From a checkpoint of a small mixture-of-experts model trained on Wikipedia.
Experts: 24 experts in each of 5 layers, a sigmoid router.
Training: 413M tokens, 6308 steps.
Below are experts of layer 3 (counted from 0) of a mixture-of-experts language model. Rows are named router (the router's row for the expert) and show model dimensions 128-255. Each number is 128 + 24 x the weight over its row's rms, rounded and kept within 0 to 255.
Before each expert's rows: a language model's description of what the expert responds to. This comes from a sample of Wikipedia text that the model never trained on.

# expert 17
Description: Single digits, final year digits and small numbers, plus number words such as one, two, fifth, in dates, tables and counts.
router [112 132  91 128  93 167 164 121 134  94 155 103 111 116 151 146 148 129 134 146 197 137 154 116 150  92 140 137 152 112 127 117 138 137 156 159 114 108 107  90 139  95 119  87 120 142 125 154 133 150 164  61 104 159 132 111 103 119 106 180 139 109 162  95 147 116 127 115 125 121 145 151 143 163 149 147 127  96  99 105 115 126 170 116 137  91  90 136 161  91 162 120 101 135 149 100 154 136 122  88 165  96 101 126 100 178 173 111  94 142 104 109 117 128  97 128 116 154  91 123 167 132 147  87  83 106 119 145]

# expert 2
Description: Tokens right after a person's full name, such as of, |, and, commas, plus surname pieces and company suffixes like Jr, Ltd, Records.
router [130 172 134 159 109 140 153 141 124 103 149 146 121 107 120 117 139 131  74 185 126 137 147 123 132 122 122 100 192 135 164 144 193 143 142 139 103 161 125 128 134 116 103 126 114  87 111 132 141 161 146  90 135 137  89 120  93 108 125 141 149 104 113 129 139 119 124 123 111 100 167 169 111 129 146 109 122 112 107  93 110 119 162 149 141 137  83 120 135 116 125 123 119  96 124  53 108 128  96  82 121 116 130 102 147 129 135 116 109 113 132  89 148 104 118 151  81 107 109 117 147 140 151 151 131 144 114 126]

# expert 5
Description: Fragments early in capitalized words or names (T-al-iban, Go-al-keepers), plus short labels after parentheses or quotes such as See, born, aged, Note.
router [ 85 157  97 132 106 155 181 102 114 107 152 136 157 141 135 115 139  88 152 110 140 103 146 153 160  85  92 131 145 126 104 156 132  94 144 167 148 134 133 123 139 107 136 108 159 107 153 171 164 141 147  99  84 157 145 146 123  82 153 115 112 119 144  90 146 126 101  67 126 135 105 137 153 150 158 164 114 139 118  85 112 151 183 150 142 143 109 149 147 153 151 105 150 123 139 110 143 150 133 131  94  98 102 133 101 132 152 169 105 126 149  77 106 149 139 163 181 149  92 139 107 159 158  67 147 181 108 130]

# expert 6
Description: Short letter pieces inside non-English names, often Slavic, Turkic or South Asian, such as j, z, gh, ki in Hujber, Kyzylzhar.
router [135 128 132 118  84 148 186 158 132 137 145 131 155 151 112 147 163 102  98 116 131 106 140 128 156 140 103 100 176 109 117 141 152 103 130 139  98 152 116 118 138 145 124 102 131 121 142 116 145 160 141 112 111 171  79 135 112 140 108 124 125 120  97 120 110 110 105 115  75 116 118 140 160  92 123 126 106 156 131 101 118 128 117 143 200 137  99 110 117 124 148 138  83 105 139  74 141 120  98  86 100 112 119 126 157 148 127 155  69 101 121 102 134  82  85 143 143  94 114 120 127 130 126 147 111 114 133 145]

# expert 7
Description: Commas and points inside large numbers in tables (37,819, 69.1), spaces before table numbers, and clause-ending commas in prose before and, but, he.
router [102 119  86 140 149 135 147 152  93 101 161 123 144 146  97 143 141  69 125 151 142 105 137  93 140 119 154 106 158 104 117 126 139 102 147 150 148 141 131 146 112  64 136 132 100 131 143 142 123 137 183  96 129 113  99 174 112 103  99 139 118 131 101 137 133 115  89 139 125 145 136 141 182 139 138 147 124  88 123  99 127 150 185 117 165 130 129 136 118 116 125 157 141  80 154 130 117 155 108 164 114 123  93 165 157 138 165 139 102 149 117 112 167 123 112 148 106 120 146 160 149 152  88 147 125 123 120 103]

# expert 18
Description: Words in proper names of institutions, nations and places, such as United States Army, National, University, first, Seattle.
router [107 134 114 114 116 166 136 126 119 106 145 150  94 131 130 110 151 119 105 107 150 109 134  92 142 147 147  90 127 136 142 131 121 127 149 126 135 155 134 130 119  81 134  94 150 130 105 160 152 159 133 135  92 127 109 122 115 115 119 151 123 118 104  78 119 105  82 136 126 107 149 161 160 180  80 153  91  96 111 126  88 118 133 131 186 115  98 146 156  92 148  94 130 116 128  99 143 147 116 134 141 101 126 121 146 126 161 136  98 137 120 116 129 133 142 170 111 120 119 123 156 134 143 142 130 165 121 175]

# expert 15
Description: Closing pieces of long or foreign words and names, such as -burg, -ity, -ium, -ach, -ung, -ists, often before a comma or parenthesis.
router [122 136 114 133 159 124 124 199 141  84 173 134 102 101 137  96 119 100 119 133 128 143  80  92 112 117 155 127 117 112 132 122 144 122  92 100 149 172 154 104 104 130  89 118  95 152 105 116 131 159 155 107 114 143 157  92  92  92  60 120 125 176 114 130 123 109 117 149 145  98 132 136 138 131 145 139 150 125  89 122 126 144 134 116 159 154 132 109 166 126 116 122  99 129 143 103 146 127 125 123 113 137 166 125 106 136 143  96  96 109 100 112 164 105 174 152 112 170 105 121 128 145 142 137 173 129 119 192]

# expert 23
Description: Space tokens before numbers and the century prefixes of years (201, 199, 196), as in "in 1858" or "at the 2016 Olympics".
router [124 139  89 106 120 148 153 123 141 109 156 140 166  94 139 115 190 132 110 127 112 140 154 157 140  96 124 168 136 107 124 134 118  63 114 188 118 122 117 137 108  82  82  96 138 109 131 164 134 161 129  69 108 139 141  92  93 108 148 159 135 115 107 124 153 112 134  95 105 108 125 121 151 133 129 179 136 146 121 112 131 140 160 176 119 129  78 152 172 124 134  78 119  98 151  97 106 141 118 107 127 110 121 126 137 152 149 149  94 146  83 128 147 109 158 180 131 138 129 106 154 133 126 105 105 166 117 174]

# expert 0
Description: Numeric tokens and digit pieces in tables, coordinates and stats, such as 5, 00, 99, plus "to" after "as".
router [135 142 112 127 129 109 161 115 166 134 163 164 124 134 193 153 104 125 115 115 122 161 128 127 153 113 107 122 187 153 148 122 129 148 159 132 125 109 109 108 103 111 102  89 106 161 134 106 159 147 140  93 127 157 102 173 109 133  75 134 150 134 132 119 132 125 107 149 131 120 125 136 154 126 170 139 145 108  88 117  85 133 145 126 148 137 129 161 136  87 102 152 124 137 151 103 168 126 104 113 114 123 174  84 117 147 138 123 124 141  95 115 167  99  97 183 130 139 105 133 150 135 115 130 155 101 138 141]

# expert 8
Description: Prepositions and articles after a noun or sentence start, as in "residence of", "during the time of", plus sentence-initial The.
router [136 137  61 142 167 132 123 192  90 107 165 164 131 109 154 157 111 126 115  89 112 133 113 131 169 106 105 135 147 156 135  96 151  84 161 144 120 109  97  99 109  66 106 104 167 116 115 160 137 141 167 112  91 170 110 101 103 123 117 137 154 131 125 109 149 108  95 126 136 113 123 172 131 138 152 127  93  72 101  97  82 128 135 117 180 202  99 175 121 100 148 133 137 105 139 130 121 166 110 113 105 109 105 135 131 119 141 107  83 101 140 131 132 117 129 149 115 148  80 110 115 150 143 134  94 139  99 176]

# expert 10
Description: Pipe characters separating table cells, and semicolons or slashes used as list separators in sports and election result tables.
router [121 137 136 118 138 124 166 142 118 151 179 141 129 149 131 129  60 133 102 101 128 110 109  73 126 132 117  97 133 148 162 124 137 103 151 136 103 112 144 101 111 127 130 101 141  98 153 103 157 144 119 102 117 153 124 149 130 101 100 161 115 105 114 131 128 131 109 158 143  94 125 145 146 132 145  90 115 167 103 106 140 156 138 160 120 124  97 130 164 147 120 155 116 133 106  95 126 148 111  93 104 149 120 112  81 158 170 132 119 125 100 141 101 160 149 140 165  96 131 123 116 148 112 127 101 120 152 136]

# expert 11
Description: Inner syllables and prefixes of technical or Latinate words, such as inf-ra-red, int-ra-theater, non, inter, pre, re.
router [122  97 101 103 169 132 132 173 159 104 141 143 143 130 109 122 132 110 138 123 163 138 127 106 141 129 106 157 151 156 161 112 154  94 130 161 115 136 120 108 137 101 107 112 150  98 122 113 135 139 164  96  84 105 118 129 138  87 116 137 131 139 134 125 126 155  97 137 120 144 109 139 169 146 143 166 139 105  92 106 119 136 163 119  94 101 102 128 159  98 144 111 131 128 107 114 137 134 122 122 111 152  96 161  98 172 159 141  96 108 115  93 119 180 140 152 132 112 138  72 153 108 146 133 117 158 122 107]

# expert 13
Description: First capital letter or piece of proper names and places, such as R, H, J, New (York), St, and particles de, du, der.
router [102 143  87 101 166 147 133 182 114  93 143 138 124 129 102  79 156 120 112 131 110 127 157 108 151  90 103 131 138 126 128 101 126  87 145 137 118 134 125 109 127 147 129 108 141 129 133 170 162 155 171 101 115 115 122 130  84  83 105 169 122 114 147 101 114 112 113 121 101 127 156 132 154 183 140 151 161 119  75 101 107 153 126 142 146 125  92 127 155 103 160  98 112 101 134  91  96 175 126 132 123  71 107 119 128 145 136  91  90 128 117  99 149 145 111 133  99 148  92 144 139 160 128 168 141 100 137 166]

# expert 22
Description: Main nouns and past verbs in narrative prose about careers and works, such as film, album, played, produced, met.
router [128 135  76 111 119 147 143 129 101  93 193 129 145 135 130 129 161 151  95 130 154 137 152 130 136 116 113 106 155 115 133 154 125 131 127 139 106 141 137 135 158  58 102 131 126 155 142 125 146 150 156  89  86 149  74 143 123  87  66 146 112 115 143 111 154 111  85 137 115 105 144 180 173 171 122 125 122 114 138 103 123 153 157 113 127 105 103 153 140 124 125 131 105 134 144 135 114 165  53 144 130 142 135 130  86 146 152 134 132 121 104 110 148 119 140 162 119 125 135  77 131 133 128 103 147 160 123 151]

# expert 4
Description: Prepositions like in, of, from, for right after a verb or role noun in biographies, as in "works in", "recorded in".
router [109 118  94 139  98 140 134 145 110 146 165 166 135 115 135 155 121 139 126 107 130 159 154 154 138 152  93 137 129 117 149 102 143 130 145 166 106 135 143 107 132  73 107 131 135 124 118 166 133 138 162 108 102 163 111 118 113  84  95 162 163 109 121  93 136 110 107 144 142 105 124 135 118 118 130 129  85 116  98  87  95 129 155 109 156 162 139 154 187 127 131 164 133  98 132 106 108 120  88 141  95 139  99 132 126 119 131 107  85 100 127 111 153 147 122 160 135 134  93  81 153 163 109  82 115 105 136 152]

# expert 14
Description: Approximation words like about, over, around before quantities, plus middle pieces of names, such as Tom-asi, Mar-tha.
router [172 140 147 117 167 136 152 161  98 136 131 173 123 114 110 126 142 129  79 122 128  93 144 118 165 132 119 107  96 102 142 123 127 128  95 126 115 106 113 136 162 109 134  94 144 153 117 166 176 152 180 122  67 104 151 137 115 119 118 135 107 137 140 106 116 105 133 128  85  90 131 157 158 117 110 141 121 132 131 137 138 107 150 136 152 129 140 173 176 108 126 124 130 134 133 133 144 130 133 131 117 144 124 102 158 133 130 138  38 147 130 114 130 108 153 114  89 164  70 118 119 137 143 129  87  86 129 153]

# expert 1
Description: Running-prose function words after commas or clause starts, such as and, was, is, a, his, as, mostly linking list items or clauses.
router [116 127  89 151  97 163 183 160 143  90 105 184 149 150 119  85 158 139 113 134 151  95 159 145 144 102 144 123 156 154 153 142 133 106 153 153 147 126 130 110 135  77 108 126 159 128 144 156 141 169 141  73 114  96 143  88 135 113 113 132 144 131 121 166 122 106 160 106 116 104 154 117 161 120 139 157 117 174  96 135 129 167 177 133 185 115  91 114 151 157 128 138 153 100 130  96 109 134 133  88 155  97 102 116 137 141 132 110 126 153 117 121 158 141 116 158 145 116 111 136 161 161  99 133 125 129 146 127]

# expert 3
Description: Row-ending pipe-newlines in wiki tables, plus time and quantity nouns like years, season, century, and words after, during, by.
router [136 155  96  89 151 133 145 180 133 141 127 136 111 140 131  97 111 116 140 127 154  80 134 149 115 147 138 126 129  71 140  98 120 142 118 139 155  87 142 135 123 101 134 157 133 140 182 150 139 133 140 108 129 150 106 157 113 111  98 121 154  82 127  62 151  49 123 138 115 109 111 194 163 104 149 145 119  94 100 126 125 143 140 155 142 162 127 190 144 115 148 118 138  77 147 121 109 135 149 123 136 101 108 123 122 107 178 119 110 146 103 111 159 121 114 164 142 130 127 131 137 137 106 127 152 136 116 148]

# expert 20
Description: Table header words and filler cells, such as Party, Role, Team, Total, Votes, dashes, zeros and N/A.
router [156 157 116 125 155 126 141 130 152 112 130  92 112 164 146 169 182 106  94 103 157 117 154 168 145 139 117  84 131 125 106  75 148 117 144 123 130 144 120 124 153  77 125 120 125 159 175 177 128 137 133 117 126 120  98  92  84 123  62 127 143 181 155 139 141 129 105 166 109 132 111 121 143 113 172 151 100 103 116  92 116 137 135 102 162 181 111 126 145 102 110 115 144 139 131 101 150 143 137 133 102 116 168 136 115 147 106 112 111  92 172 118 125 117 125 156 127 144 161 104 149 176 121 116 126 109 142 154]

# expert 9
Description: Section heading markers and paragraph breaks (==, ===, = followed by newline, period-newline), opening parentheses, and capital initials starting names or text.
router [139 133 116 144 105 137 126 126 126 122 171 132 106 125 145 180 113 140 121 132 163 130 161 121 149 132 103 135 147  85 139 138 138 143 124 160 142  91 128 106 145  97  85 114 146 132 121 132 153 157 151  66 110 123 111 132 131  92 141 192 127 121 149  90 109 129  93 146 108  96 146 142 148 119 126 156  86  91 132  99 126 123 130 161 151 178  98 163 128 129 142 121  73 117 113 113 112 152  53 102 138  95 136 106 137 168 120 143 136 138  88 118 162 121 114 136 109 120 119 110  94 134 142 123 116 147 140 155]

# expert 16
Description: Verbs, participles and adverbs after was, to, is, such as not, known, used, also, better, close.
router [110 142 104 105 103 136 150 114 126  99 133 129 109 136 144  77 181 141  86 123 136 153 146 138 134 110 111 114 126 138 145 128 162 109 118 162 124 109 122 141 161  99 103 136 144 133 151 108 110 144 140 108 122 111 124 128 119 136  87 142  89 125 134 103 152 131 104 153 119 133 180 121 144 149 171 128 148 137 143  98 144 129 164 149 119 117 132 145 163 120 119 155 124 119 115 128 121 128  80  99 128 165 116 105  89 151 154 149 104 130  71  81 133 127 125 178 144  91 109 109 154 139 148 106 121 147 121 144]

# expert 19
Description: Colons, hyphens and title equals signs in taxonomy and infobox lists, such as Genus:, Species:, Subtribe:, Frequency:, and = Title =.
router [147 155 101  83 122 103 152  94 142 121 151 157 133 142 126 169 162 106 106 179 173 135 113 115 148 160 106 147 154 172 146  96 177 115 134 129 114 133 134 112  99 105  82 138 154 138  87 117 134 148 151 103 113 173 125 120 135 120 126 120 124 152 119 121 125 141 100 155 125 116 173 137 138 108 116 190 154  81  91 139 150 137 182  90 134 145 132 142 168 143 156 120 117  77 143 115  84 102 123 130  95 103 154 161 105 127 141 109 120 123 105  82 105 128 133 119  94 141 114  94 139 147 113 149 107 126 124 136]

# expert 21
Description: Infobox field colons, bullets and line breaks, field names like Enrolment, Born, Website, plus coordinate symbols °N, ′, and list-item values.
router [115 147 131 106 136 138 144 119 147  99 145 159 124  97 139 136 154 105 133 122 136 135 137 116 137 126 135 101 154 127 171 114 113 102 115 122  97 144 135 128 108  32  91 163 108 144  91 128 125 109 140  87  60 142 156 115 148 133 133 153 125 138  79  97  99 113 124 174 114 121 135 114 140 145 115 170 123 117 110 108 119  96 162  92 131 129 167 192 130  93 123 156 109  83 100 135  88 152 149 107 127 106 150 136 130 164 169 161 129 143 141 122 116 118 143 149 130 113 103  99 144 154 124 119 119 114 112 157]

# expert 12
Description: Opening quotation marks and words inside quoted titles or speech, such as ", I, all, the, in song and album names.
router [131 118  85 146 145 137 150 160 152 131 123  89 152 100 153 126 126 127 119 155 164 114 141 110 143  97 135 114 138 136 153 131 155 145 132 159 132 154 117 124 111 115 130 110 130 120 156 143 117 139 120 101  92 165 112 104 115 107  82 155 127 113 138 104 152 132 127 148 117 144 120 150 168 129 122 122 159 147  79  77 163 145 156 131 155 125 100 174 166  99 132 151 111 108  78  95 141 143 147 150 127 128 121  93  93 171 152  93 108 149 112  99  87 138 143 165 103 173 148 110 131 135 145 132 112 113 162 118]